Below are experts of layer 5 (counted from 0) of a mixture-of-experts language model. Rows are named gate (a neuron's input weights, with its number), up (a neuron's input weights, with its number), down (a neuron's output weights, with its number) and show model dimensions 240-279. Each number is 128 + 24 x the weight over its row's rms, rounded and kept within 0 to 255. Numbers have three digits each.
Before each expert's rows: "gets" lists some tokens that make up at least twice as much of what it gets as of all text; "comes before" lists some tokens at least twice as common just after its tokens as in all text. This comes from a sample of Wikipedia text that the model never trained on. Tokens count by the router's weight.

# expert 11
gets: "|", " to", "4", " by", "%", " married"
comes before: " |", ":", "==", ")", ";", " =="
gate0:115129146125150089143093169171096166165121136125152160101122093118105113127143168105125122112096142135103138145151124156
up0:145069174133126119116145107128118097108144120097151160124167094119109139094113139161093154069105148108145120149102114166
down0:110119124146152131141058113157135173141151138127102145108177137134114154114146104121088141140103145123102125098108108143
gate1:098197104148121095162072124134125164164135110155160082132151156119142128138126101113121152146159151117155113182143109111
up1:114133112117084149098109150121121091177120142116097149104130130119133155113099171133147117124137106147106119097126136145
down1:148104149111111153086147114115123170151149103126147159079118121138143126114138086105122147120147146126162131127102140134
gate2:112099158123161138139138100143149168153105119125147112116114101120103165118110121154121103141114177117136100178134110134
up2:125125128106147136107102140077123136147114150125107087110138115128128100156120119103128132109129112134089106137178140122
down2:139123097154083116131123088104123136105129132144093084067094132134144160072140067137139146110130123132149152103159113118
gate3:100126113137109122134152089115093167150143123128154115154125150095138101081136153103154158115148135120078093156121108136
up3:112149084112135117150126137174130157178159106110121112085139131128111108079163118142145166136107121136106090148130130107
down3:130112159144146121163124168099096112111149096139148153104113132154147065137150117147183147128144171121118100130124179104
gate4:169093107101112159143133149165072095148144124077175120126137137099141127119150110121121150143164084143094139110101149131
up4:133115115094110152089114187129141130115171127117157157128106142127148120116152133091138160135154129117112135130127115123
down4:110124094145091096148087125111144102137114094081157101115171098140134090125127160114151151071081116092101134084152156139
gate5:078160131097108129148135146090095081115113096133149101126137138119143102145128120143111139138120125085126128169152116143
up5:125107143136131083072110150126137166111126126139120134128137180177127107132109117107142131112128132109143106153083124103
down5:121125114123136147118134124131155154103129118150145128062137135109102138114122121117147137146175109155155139122110105147
gate6:144137132118125166122118131139161145141111126138110131114106099102131136117108136149075144154156097123154146189129155160
up6:138159117107129154138187144115135130139118135143140140078120110146130130115158145093110097138100148150113107186160127109
down6:107163134140091116164129134117155119159127111130153087132147118141142131082124110127149134120142113113120178124081105121
gate7:153134131146148125094113088147119104078092111132125087079124153156122100128114147153152112085182154140109143165151103118
up7:096126105142133167134102087138121126139128142162157167102164169166157180124098129157123152108130093168133149136121083124
down7:119195060135073127120125112080135142157139176154097131142108126121129152147141145135159127111132132160125142131116089130
gate8:154122154134112138145127166168132109185113138127156161114122114118114179142117140132122184120143119128147129089157150130
up8:148155138142119167125145162096119173125114094145132127130096172161130080143128122132131142119103124067141138167128117119
down8:141135140124134151102121160157116103084157107165132092101145121113157096163123164143116149118137110149152151100111127125
gate9:150106154116172142133097121157125146162108098098168124149097098144146147173131144097146100140091158154110123138157136127
up9:138051152148124143143082125151145129108116130118136102157102118125123119115116127124096122148116113172116105120157125114
down9:129100154151160143175119136124156107083127118068111085169127133105179117122132144061108086123117127129118103165135142118
gate10:117113125142126164122123112124161101138107127147140141155160131161128147145122134184117120123179101114100093148111105137
up10:134087111111150107107150111145137136136143126104125099162143123118125135111133101116144149125116145126149140155131142112
down10:085142138101135152088139112121082122151137119116144130105111108160122139112128092162110178149123125119140132106106184127

# expert 13
gets: " |", ".", "-", ";", ":", "|"
comes before: " ", "\n", " The", " In", " It", " He"
gate0:125125143099141180134102136135116145139127109136108155126122089160089146124131111147105128103165108120115155129165134127
up0:096126135109095176170088100131135149112172161137175133128134091099146173146138111172142108116122137113126159136068113118
down0:122120115134129136139100075127131075105133099104150179157139126160145101085158094121164129126133135099116140125138128126
gate1:152146089129073116105126143159109136124106120131146139127120156091141176125143108109149142099146109106119121138124114142
up1:130131127120103086105165126152103125166121119121149148142111170128110103124158102135103081148151128158134106101119153117
down1:129201147129146100127151109149118115146147123153121074155145105121160108137125159099116126179146142163106149142142139102
gate2:157125129142169137127190119116136140137149114123103106075103116165112123103128086117122124160127193131158085132123154141
up2:132141152141118112069100118133139114101130144158092113165127096146125113122125138120144121160108129152142117172102111114
down2:151118105151184170111141151121176145120139150149111254104107134113156113131121145154109126169143158159149110125127120144
gate3:133094139102092170142082119161132139145125080113153153107089093114131186129101142144154142138156123144129120100131096123
up3:094146128120108133139132104165140171154150104140115131119114141113151098191155124097149156134160099084130127142141131158
down3:188152110096119123130144112161143103150156121158131175116124135159151103168084149120175076158080149134135075111148093150
gate4:125157122074116146157122132141135130150116068139141092167134103138149136103152106141118064073120188127096126109170165120
up4:155100131117129109141153127107129099139148098126093153118143088177131107170112112118132120123116158124175066163158149145
down4:112124134101158107120113117123087110179164146115177116125092108116166149178153142102148129121124124119134124157119134118
gate5:116134118184078147090114139147088147125097150152113128129137095109102147162129145141126168121179043137120109114100159130
up5:140135116125139118184088158137093121123164133100121115117110114127104128154114132074137119123138116150105089124146151112
down5:117120126168115155163105128104153123116102112094103100129102121125087127151130141134119149082117112130141104157126110157
gate6:089132146116047109113161111140121131095108136164149095160130106114130070153144114168148117126107126141116143167092140124
up6:123147128114130121092164146114146120107098098160122158136136134114163154139131110146159141139150152108081107186099112102
down6:093105122161136124116133112082121132117158131142142174145135126106153151137145095188151138154127100168095143134081148140
gate7:106085099114144104118138109087125144129147090109135117101164145178148095144086124176140122150128134093099120138129140120
up7:152138095103134167117133171112124087109179120117149125133118148155163133090132089069156159161156097145139106135119152163
down7:131119101144119132119132073093099091118172089153149099158138153120128163109129145127140171140129115147145105160139132131
gate8:100134118070133078135150136118132148161143134147116109101119144152177115131096095131121129124115134150143136148137127117
up8:102113099109157135149124165140097097127153094116144101160131151140166121135148107127149139119143128115120104143163101155
down8:127123088085124107125132102125151124097097140108153176124137156158143121097145101117160141119123108134140178153131142137
gate9:142126129111139116152124130132136101140127106093172122099126094110120154145118132109150077141137109103142143105158129129
up9:095139146152098102160105113144146140122141189122127110139125183143134087144138131160114133126118186161144111137135134150
down9:063118093141117132117133102145122085138162089107147000142150095140135135141150146130120111132142098105119122126122129099
gate10:121145092129164128189132131121133150163139149097100088120098095155154121107142086140090170089132143101093122144136099087
up10:117167140142148155101159153120140153117131160117104122082183135133200138088129144143116151120108132139123114148130101122
down10:090142121151120116123113118128103154155132103078164133163150120127137113123145101073131128128125136113089164129139097096

# expert 5
gets: " and", " as", " that", " which", " but", " also"
comes before: " the", " was", " a", " is", " he", " as"
gate27:148113150103122164119093123144078147154131082099110132117146085146149131112133139131140131149138134169130116118129118111
up27:142133144155143149153116128138103134138148151132153146125115105111068126150126140150119149126122138111098110112132147133
down27:135122195176131132158134114095125097113129135144089180075133135137128130120138135136156119132127142143082118156114136110
gate28:128104131084163150142142081132087107151100135156112143129152115112162121141084104101098164129128147133168103137103120122
up28:160150101108104143141120146138135123139144151161126109214099128137103121135127103157146138109088141106107103127099135153
down28:175149117126135137141108112145101147148165138133158115175178121194093154110126106166130149125109133166102111148133111092
gate29:204106129164142111123087106163116154116098150178092148117165119144164172163138109114173126163158124141121177127105142145
up29:145034127106095151085140124122150143101115112137136144171124158093113142157135125174147163120135092150115104167132134179
down29:097163127113135091144157094146097150136177145102139166111179091119156109094145127102141108113154149120085178114090133113
gate30:104102135123151136118133137108123105153097146122126113093072136128114099124133127125136128104133113159085134112126135129
up30:136142125147094129119116135138152135102173133110103102167115151121150141101126108127117134154119127153146109123178102142
down30:116104164099126174100144160142112144090085142146116120110105153156103142101118109138092150118139105119146135102118128100
gate31:120134090132146126125123106168126114117170143131118115137098147122130115135159106128102084148073167123070134096171080062
up31:116181175133118107139175147109119125099147089144129138141099141132146138149114148122122132102125101100129120135086134139
down31:093097124143124108067171148097161108127099119127131169159156135125131141145148151142111107145100130122198138138117130129
gate32:147173095114147117117111150102135176145101125153130103153116080122135141120115121149126155143152088113140086116084179148
up32:152132162132105097155145155121108138166095138127096134099101134149118140200121113168159140138154112107145137155063155153
down32:143114138128136109126140126170150141143150115138101120132090127136118113086160107076140102155146135156097143123083133117
gate33:093111104130127121099169080103157093062125153123135116128105143147093080106153102134079117104106142126160110139148117111
up33:155138128123162108126077115158119140141125124114130150105117129122133153137099156112133116115118125130155143121136131105
down33:143120121110127118126138153178104148114167158102127049132094081097144204131116164137141116126143118113099127162112123131
gate34:126098136154116145094098110158202142135105127136104157115132121162136139121158164111091141118108118131151119114116149112
up34:147139118142109145110118085147115124109113095151126134126134119169172148122145092071118171105110149109137076121106094170
down34:097137113099139111116103099112126103185153150102156142121094174128106136099117167130115127107108162104126137101113120156
gate35:104100115154104113158180173122145104104110109135184112108169127137155130132115115142149153113122131132100142128095108154
up35:122091137143154124104165102116120124097132179143118101084132090168120129151126156099161072118114111148158128169136158121
down35:154115150121120117145138170095141136088100133143158088101159114145149145157132141075116147148127130124128106146111109125
gate36:160074071099144131156154107119127121119121123152137141139135145168111135146116099154128154129144113139088124084130137133
up36:123128133136113135153162148110174154110095143109181138133123153129109127128121180166125143118111145161165074132178089093
down36:130151172152124132140128134143156091136086130144101146106104154112111136158118152128087193131167092136151136123123110107
gate37:146146127139136169145125091106105129101142116126184120099145104152126128117111112115149150110163142141139109174144143153
up37:156154131140117160129109093079134131097156089097191124114159114151123124126142110107146151142162131152112145120151132122
down37:151165168154111103133159117147151144129141106142111254109119153130144096144118137118181138169097116109117133121148109145

# expert 0
gets: "\n", " ", "-", "9", "–", " ("
comes before: "1", "\n", "2", "9", "The", "=="
gate0:110144159154114077106065139159103135096130118103142117097100140101155148164175148161119106129151139157100124064122129146
up0:141150121135128130136151137087166147115130163118101117127131101088114132113123112107141079114128150049117135138126160191
down0:121104119107129084121099107065109144126124123122107130127108128125124156116134126163133134125153123090145132106096107110
gate1:148127111134163116111088160129106132146112111127141120127113142119159142160137130119143129126159144147112152139125109103
up1:147139182100181136165125104127134134144149124114164170128140153137150202135114144128099140140127141130155138140123164101
down1:147131119142139155086146182149131129125143155116153154110157123097108097115129088117137119108108145176139138093141132128
gate2:084114185083117143148107127084082120119126124147161121159121109123103140117116126175123133092122124155136133126100159124
up2:113134138123116123100152106163125189144155146134131159122111123132122140127147161143153156116138120138124121140183100132
down2:096105141165107154151084118121091134120153109150077155160106105115098139141129128086150133084128123143104083090125157125
gate3:127115142134142162151083159140087151142122134145100118093132112131125164165152168145118107142137121182149156127149132112
up3:099082133127127139149106163143103108146129169132119118123150096163078121161094107140166137135114090161139109153158138120
down3:151115160128143147122114143133130150113133124150122098096118136122152093142107117116144140149125106112126128135110128123
gate4:131148102180112108151151098143111130145130112171116113149106091155122143113081104099129164134161121132125159103127103101
up4:104113164123130104103067147149169152127117112125162125102142160167150091115133130119149109077085142124123111105168106147
down4:122109103121130129154132093114151132137093113134140119091135142098160142125120174138143092132162150169115096144136120131
gate5:171105165092108130102113125089113127133088154134159162105137090180125134110121150099092120083120150140153148165071085110
up5:093144119150130126123115145087107164152164144129107138111119108103127140127135130136124145090131151154173136102148171141
down5:166114131163132150104107130122152149197141094135094175106117124124068136129111128146149150139115108131153120138097147123
gate6:104101107119163130147126091135120154090156131102138125087163159149187135096112144150132153138092147138061096140163128088
up6:112107124149067141084103133103104137131122164138113170151117126176132091079143148110113119145140123112149137088119150157
down6:085111145107133114193139136155139118111148139102155126129162133142165132111113160109159093130102129140129147134127114153
gate7:125110101108112103118154031152129148151147103088114139133150122092104126174128124122151137120136116091116108115133142130
up7:135123144142135126114132137117105124111137098133108161155131103139126136159165107151090125133130129131133100113123120114
down7:168166114130123161148138167144115071123096109116127145140141155115097113129144127158107101121082134117140123179124112063
gate8:137156087103147156136135111128164088099144112168121145149087116119113146151166151099103105139137151121127157104096134105
up8:134129130115129163131086136141085157142162129105115159127107159083132149072174186099127111108148101157124147111102112151
down8:173150099205147124134149173179132100061122126155091132151112160151157147144141154106146130127101136124148158091113114122
gate9:124140110102133134110161116111140098121122154134123115121142132109131167165101162211105126137134119099118152102116148136
up9:140134124143136128122106104153085136139108087114132138118111090160120121137165102060121109082125137102121118163142085116
down9:167138127108143156147128124120068142147128108117084097157144124134113111121138136100149129121126128121112153131146130121
gate10:147125122081081144137116129103111132124142101120165131132088128122126145102164120130124121110114068136163118163111183143
up10:090130099095142120151115149132154119151099160192088102119123139183107132104118116116128099163121137149147191128136138092
down10:145111133096129128171115094122169097171153108126168083130099130124131115111107214147100113097160172092093143154108133094

# expert 10
gets: " was", " is", " were", " be", " are", "0"
comes before: " a", "0", "3", " an", "4", " also"
gate0:148127091117143124158082138122138110109108095186137112114109133180165130101125102134118152165146068159083142103149122102
up0:120145140158136118108137143102143080078133115161165126133111121095145144151134155173180147158152138145112145087167150158
down0:124151114136115109151126111160095175103126117088140222114145147135104112136130116134129131169129103102145123119156102096
gate1:106167128134153096100137132136139128140133138140107100138140136100107140164120157117157111149116132120094157144082143139
up1:146154106119101118159142136129081094118149169108158117134151123121154158100157127103113166119159106111140153139121127120
down1:164138109141108084155128121133106114148108110093127132127112149140103096145063155107099168173104139169164086078133127098
gate2:110126083103144144081126120169158124104082122088130086106092134143129148111143134157120098113111134119087108131120111109
up2:135087101123130124133169119175174124080093143085137112107095165113110161119109121136106146137124090125116095134087081103
down2:117146116107103142100118136138119111087172120123171180159081085110134106138162136113105116132085166162116129127133111110
gate3:131159127119118111128088122123121124105171108168149107144100104117138189136088136118131114152131155158118170136143145132
up3:128160107135133135139070131154123108143122119167116105102144147077136113147110054099108131123134119119127155114115135107
down3:145124097121130129133165124143137139137085119126112123145086104168155155155133108160085107164114124111141081141118116106
gate4:119154135114135155148103156117114113149133100132125124134077117090086110138102136159139137127150117103160105114145133175
up4:121098129103135109125057118151124136171149090128114134119120118151121118150131123120162148100169127107087106073147094140
down4:102137129157079139076157127127119109103120164125103179144087124137124138118134149115136101113108122159135150165110171120
gate5:111095129115099136108132160119172148181134123101144115148146129148144155124107124114134122087147141134083126102132129099
up5:121138098155088096113109156125105134163128134094105140158153133110156141114079137121093141148133064134067164113140127073
down5:137138074134127151095139133103153122148119107148142184151135083118137139176171112105145155115128181107088106156158123127
gate6:128122119088110141130091082106109146116165120124145144119113133155125140114154151106178129133126111086146114143119149123
up6:137145127149152113134136124123126126128073103170105119133122170109175116125072107146097113125104122143115180120109156108
down6:147109137082104145175161113164144125131111098154111134135164100162131095103140132131132120114134135131154129103107073150
gate7:132137127146116111104122148144104115129095136065183112154137157153126151135155108124117097103106141185186123105138119089
up7:150149141142128137115136175146124129130073119090167126122102127153105140131145130159110126104106138190174121098139120080
down7:073161116107145087099116121156124102084174125115126155128087160104196103117129141124135151140119123123150117081187100136
gate8:160126123130150112104116139136111114105090138145113116060113138156097108129140151134134145141125142146125195119154157107
up8:105087108126108138102142086120148142122155117092113125128133172150149127129118139126136149118126099107116095147124127104
down8:149130125138091118104137123133103151139136108138110069090119147152138168101137136116120106075125120123092116095115088132
gate9:148122156119150151102153137173109137120164096141136093142128106088114095162119094086124156150139158128145130119114092105
up9:137127100139139120131060082121138166115122142111104157111148148169125166098122164190135124102077111110115121140154145147
down9:140143105139106143134123116109167152159151141109130180148104123192143138161154109142108119143135125110116121119126110132
gate10:101116124139120144166134118132128154156104128145127102113183158113160165149140142131127123102140128111159118113120141120
up10:171125148137117127144120139133123130133117129147137120130114178165117128113143123135107142128145092153167158180131111087
down10:163151163113096149104100151121161186155127136136144081164140123124103124148142144098168125147164133124106188116113126175

# expert 12
gets: ",", " with", " that", " for", " \"", " had"
comes before: " the", " a", " to", " that", " he", " it"
gate0:160107135151148123155100138131107141148109115123136122136130113114141104137131142139134094164149110136116163141171147143
up0:147120131162172119157145128136144155113117106147122140132147147119104123111087168164114120188105118132150177138145139101
down0:126087169135159103121127124175149138105107177201199170103141107103089108146081133149152086194130111122130149123127073124
gate1:103111142115164134106126144134130148130133095095165119133143105111080114120137086085158137135134110131147173128143183144
up1:106121107112100136079162153072132137113124154132183160119191097086112117149126131082156109122131101128129145099129174117
down1:097097127110108158144139121119172129126112158130116198128121187119126097127104088082186135128123114133098160109151108161
gate2:085100091143123150167141121133144106111137154167155104115134120136093158146098169208109121163120104112111158146095180166
up2:063122127136091132091153137115142106122114161156112121126135144129112130133107127140123128149130112122117099145103145095
down2:087105144135161166115113144135083150152110081170108175098140129150135127167118119151063108141144059131143093135127145128
gate3:140099134104062142114156101103128158080128132121140109110149129163141145136150130127076162113117128106126063155118132096
up3:080143130069149113164138112093127116108164148130117106095160147141119130138132113125159118105134106153123131105121166168
down3:146120119152182129123108081116104125164106082127118127142131141053124124120109105109152130149111133147129115121134132095
gate4:122129098145128127126136149103130140147131086131129134113107134143104143118074130097071125134158105165149112098156139105
up4:160109138110141141140128127127160121150152154139090139106173117116116093125101114114129182137087139125073137161141132108
down4:135107120097100129120116100055129131111156136087129168105157130098100130104128119155115132117103129204121117176119144145
gate5:120124150120122099139168106108073143130146127144147102156125184141167179159110113114138106126161118155156110126130115132
up5:122170115110132165144124134123106129124130098142140141095188151105134126115112139172164138150146087067115164112127162144
down5:082196117138114125078107115119117120121103125105137135137119089141149088157101153148128137138129149142131160106110191102
gate6:087130133126108110149147149130122158122158105143068081096094131170153143082119152113085104116140120157161126144151119073
up6:134138153133139154106113120115151104121145138087144110091111124108130158153124120145123108087164144094135082119126122149
down6:144102132154150141137165135180138165155117137145107139137107116097146148092097110118145136141151108167140132132167115120
gate7:188123129112154129144144131144155089082153106165117119111114093133153145132116079130089157097135102112108095140137104103
up7:187088138125156103149150085104153111126150144106127127098101126169146143118105112087122144078097146113124101164152115104
down7:143133124093144149113134147132154121097174130119150162192156133159135131154160128132113081104085165123150127162087160141
gate8:092129157117155142156134167130176162135100143097104093178121146135123150141141120125134135143122134118115122119123161132
up8:151155132201090085110084108126129139094151150108093118116139111134128151112148148159100165132118170137138103168130148112
down8:171127146121131132119132105128105156107107101143129097051161112116127120105075116105110142121146099132116142107152090113
gate9:136159149112111131134133145117118072100130155137122127119175115137113107134118083137140129134169140149101092107156083114
up9:147104154187144147135132141139110151135125143103108113142093124152160128116125082136115105185109116072152140157162178161
down9:104127084095111112112127141122175120137096102104134061140134149084145099138151133153104121145167110171147126128138120080
gate10:120165150127132170138124113125129106109134090129168107115137174156119141097129124137117146148161120167071124090184115159
up10:102126156124161180170141112116139135108131079132153138104146143145105161109128123130149152127167134136099117099129115155
down10:150143108089152155147127122126125135128151083140126133096149153126137142153105098111150140118097136132136135139145177155

# expert 14
gets: "0", "5", "6", "7", "8", "9"
comes before: " |", "–", "0", ".", "%", "th"
gate27:113157131134146104123123147170131139127089114120120130162173117147100101154132123113166145135124128149131154151122144116
up27:095160141154133103119126106134134164075125135059140072148134117110144114142126154105127138153127145125121153140173123170
down27:112179098152153155149129142126179099138179112121135105176103147154119104123135145141108101106158140148107131138121157100
gate28:156160122149108111110148133106118147106093134098094131115122084098158101128111143129110137137119132120122142132152128116
up28:098151124110123120145074162141112151120136139156132096126128179176110161130131121126144114117106091090132114137145127148
down28:094104120142124110139131123130109119155103097132165091103154135105146176094130158096117155128147122122101109153126132099
gate29:154116125105130105158109124101128124140145092101121112153136111145101106150098124136141174123134161123120125131115116112
up29:117197092110127122155127127101127136132143112117123122148132120151091138163108134114143160153127107107106132096146138139
down29:120122117162137128124076096079127140171101095141147151113129139134150184181100119150098159129130089157145127134137112159
gate30:195133123121118125181136132162134107167111132133097142124137091130132074167111134108096138134124140115088141078152135097
up30:145141094128078126117138166137136133129086144101098148094111098116103087117075111107124113130113122139117123155142142129
down30:151124155126171140135126111121102148151160126092122154106128087132167134137153058134131118140137080126115162137132141125
gate31:151124114088154108108144155147116096120105101140132111141102131102130127106103148165106112062144147164143144141079109150
up31:141084164096149136154125109104091151160163154112143161154127135150119106117094133132146149124137114159162106102130110083
down31:097094133148076086102119122154117145122152141112100105121134111134186095149104133122128125162117136089140132124122150150
gate32:098072142091144142088110117136140166136132111092121143111164134126103159103113095171136136141129111182118150144122140168
up32:105154105069181164154113136086117110124148110116119159124178175148136120145138130154078166127139082110134149155056119145
down32:131148140145132121135152142125091130147131145135110207140144110155131125126107156177083158127086126109136106158099115176
gate33:108125123099163128133141162106163116111144081133141116135102118130092144118152128153142086131165105146143147139147122128
up33:119140092107083113108138140181121167123117102136110100159112089117121128128121103122128194123112134120158106144114086110
down33:079146117156107181092124084107126162157171116123144117112140078115123128130142128129094125136133155098180134142122088119
gate34:102136147102104110121124138109076112151113114130090109110174146103127114126139114155148145146137124114125119162170147115
up34:115176123119106096144075176118135121140118138123152108139076085118161148109121106145134122128107111165140114125104114138
down34:099113140135091157085156155116118144146175125133113119096126094088176094116087139133172147099121124175086086174139144118
gate35:140116087108144107132115132154177145118086136124154078132096157128047130137151133159147157132169130125150125109087114145
up35:137141137148123136121139081146114125137144149143146163119133087120123137085122128145119163107113092145104092120140123151
down35:129152130044108153102140093138143137127148150169146103087159139095119176150113145125119130128127126075140143126130130138
gate36:150133138123151112142163114088164087109100164169144127147102186158162130162099106117115092121129150089173153093164106111
up36:142114118103146118141143107102110088143126136147109160114115152193128125139109128151137103140186190118107103114171139105
down36:172122145175109107168125145130124106132124140138132229121089157146108134104133122139159094124125148120127123129090149116
gate37:077142082180090134147140119090175103132139144151102119132132105144150084082108100147124111164091100149114100103138159179
up37:113177138111145089119107141172077151147120141121144149105162114122102145132091117131163163101112144172136106157147115051
down37:116110087084125118086124122132093175133126104140116157168138125148164153116134088107134122165160117107122087117129107094

# expert 1
gets: "2", "1", "'", "s", " his", " their"
comes before: "0", "s", "9", "8", "–", " first"
gate27:072148094106129118103121148140106161162093091110143129138152135107147081155138148126116155113183119075143117165109124151
up27:154121098114153112150143129126143160105152126127096142102114124117136143164178145135139154093137158100179131108136110093
down27:134172127119091137110141131121123107121127117110151076100126090163124128106131174118107130113158156128152155127118109118
gate28:089136146137110116074130085158140151128129118131182098132118093088130134125111101171135139095174143135135103152148122153
up28:165123128129133149131126161107114100141100165122094128141136151169087126123098123150107096106147128145149160100105118096
down28:115095130102124172106145153131136135141082131149128097138133163118132124188122156164114133134122149138128156149133119095
gate29:170129171109136116105109129160138100107106148127103118099126152140112149104109135142140119166133168167186125158136132091
up29:114098104131135136096091125124139140176148117126126137147125165092141146151155099084168118133183151123163083113137104115
down29:111097119185133088132141159165183103134159125116140154115140123056128135125127132140119094136099169117133126099149145120
gate30:116168123126110162142129151130160127125123149093087120179143164105136142146135110113114106149111125081122084146079132124
up30:157136166135118167107097078133098138150122146104120140117138119115134146149147114149124113112161145129122142094106139129
down30:136116088139095082128160140169163163094124090132140143178142141109100149133118140171166119123118166087127170148087125100
gate31:141110159081128125145148122100067155138139125121143127130106077129119134138131135122122138121171137120135102154123167096
up31:174131128135159099153148186124120132150115118163122124094159165145120148144129102123086153101076155127145125152148097197
down31:126126096131127160109190097112111131110088164115135231105106141106144164147122119155153110159132126096105136140122156128
gate32:137131143154111169073126102114099128131102115090117144161100133116130170116156118152112152103166150145135094108126135108
up32:128121145113131079137102123120119094116119127128113119100118137132122105072135118123097150134122135143179127130122149117
down32:108102138133139143170186119125138117145113130137154123077194142171112088117144101119142122128138143103126143107133168090
gate33:124140120130115182104149149146084139151116122154131119120112130117139125153161109132161126131149099146056136138101162111
up33:124130120116136113132133171084121103127136124134127133166134157162140155110107138144114162139140135152107148101133091087
down33:124100168164148131121111073093129109182111195129103131115166146088124124152123168142156087160146116175129144116112129129
gate34:133131143126149150113147147131126085113149117136157132108140156140126105078092087145097119169147109105115104099082052154
up34:106135158132123137133068103101157156144089109135111097140105090107123116137159138154154125139148166144143111118134144164
down34:141092127148136120115112115150112176170108152158123124142133115147103100146097132105106125110110124153168130135114122130
gate35:166146110101154121124135084089110152132140104131157145119158120155115117109120117116141165140152172103127118135159145152
up35:131103119117129117144167133134101143104153120142176133142102124150119109126126160141162087159105148130157128121107160116
down35:123125080069106096097151160112158136137146127164122094140090109102151115139094151101126138113105123113129155147124050135
gate36:120162148143135108176138123156106167095127116149134127113104108167126123156097168140120117160131156109076170142158151138
up36:146102125143182099120088084065134137145108117127080123175151155081112135112132104101122093109132090113157161111101108105
down36:120128119131105175135115119128141134152124145186085083108125162137144162142105109141155085112155114146126113100116125142
gate37:107151119115159110143132139125140127113092124068098084082125098166140117116129153127126161112109138105066118139137144166
up37:168133083135152134123117092099116123119126134177129146115117137166123127115144074113112110158126139124136151145162144115
down37:124092142132128100122159115117170133145119108090141189143112124123109144134165124185154134130123131103124123094129138109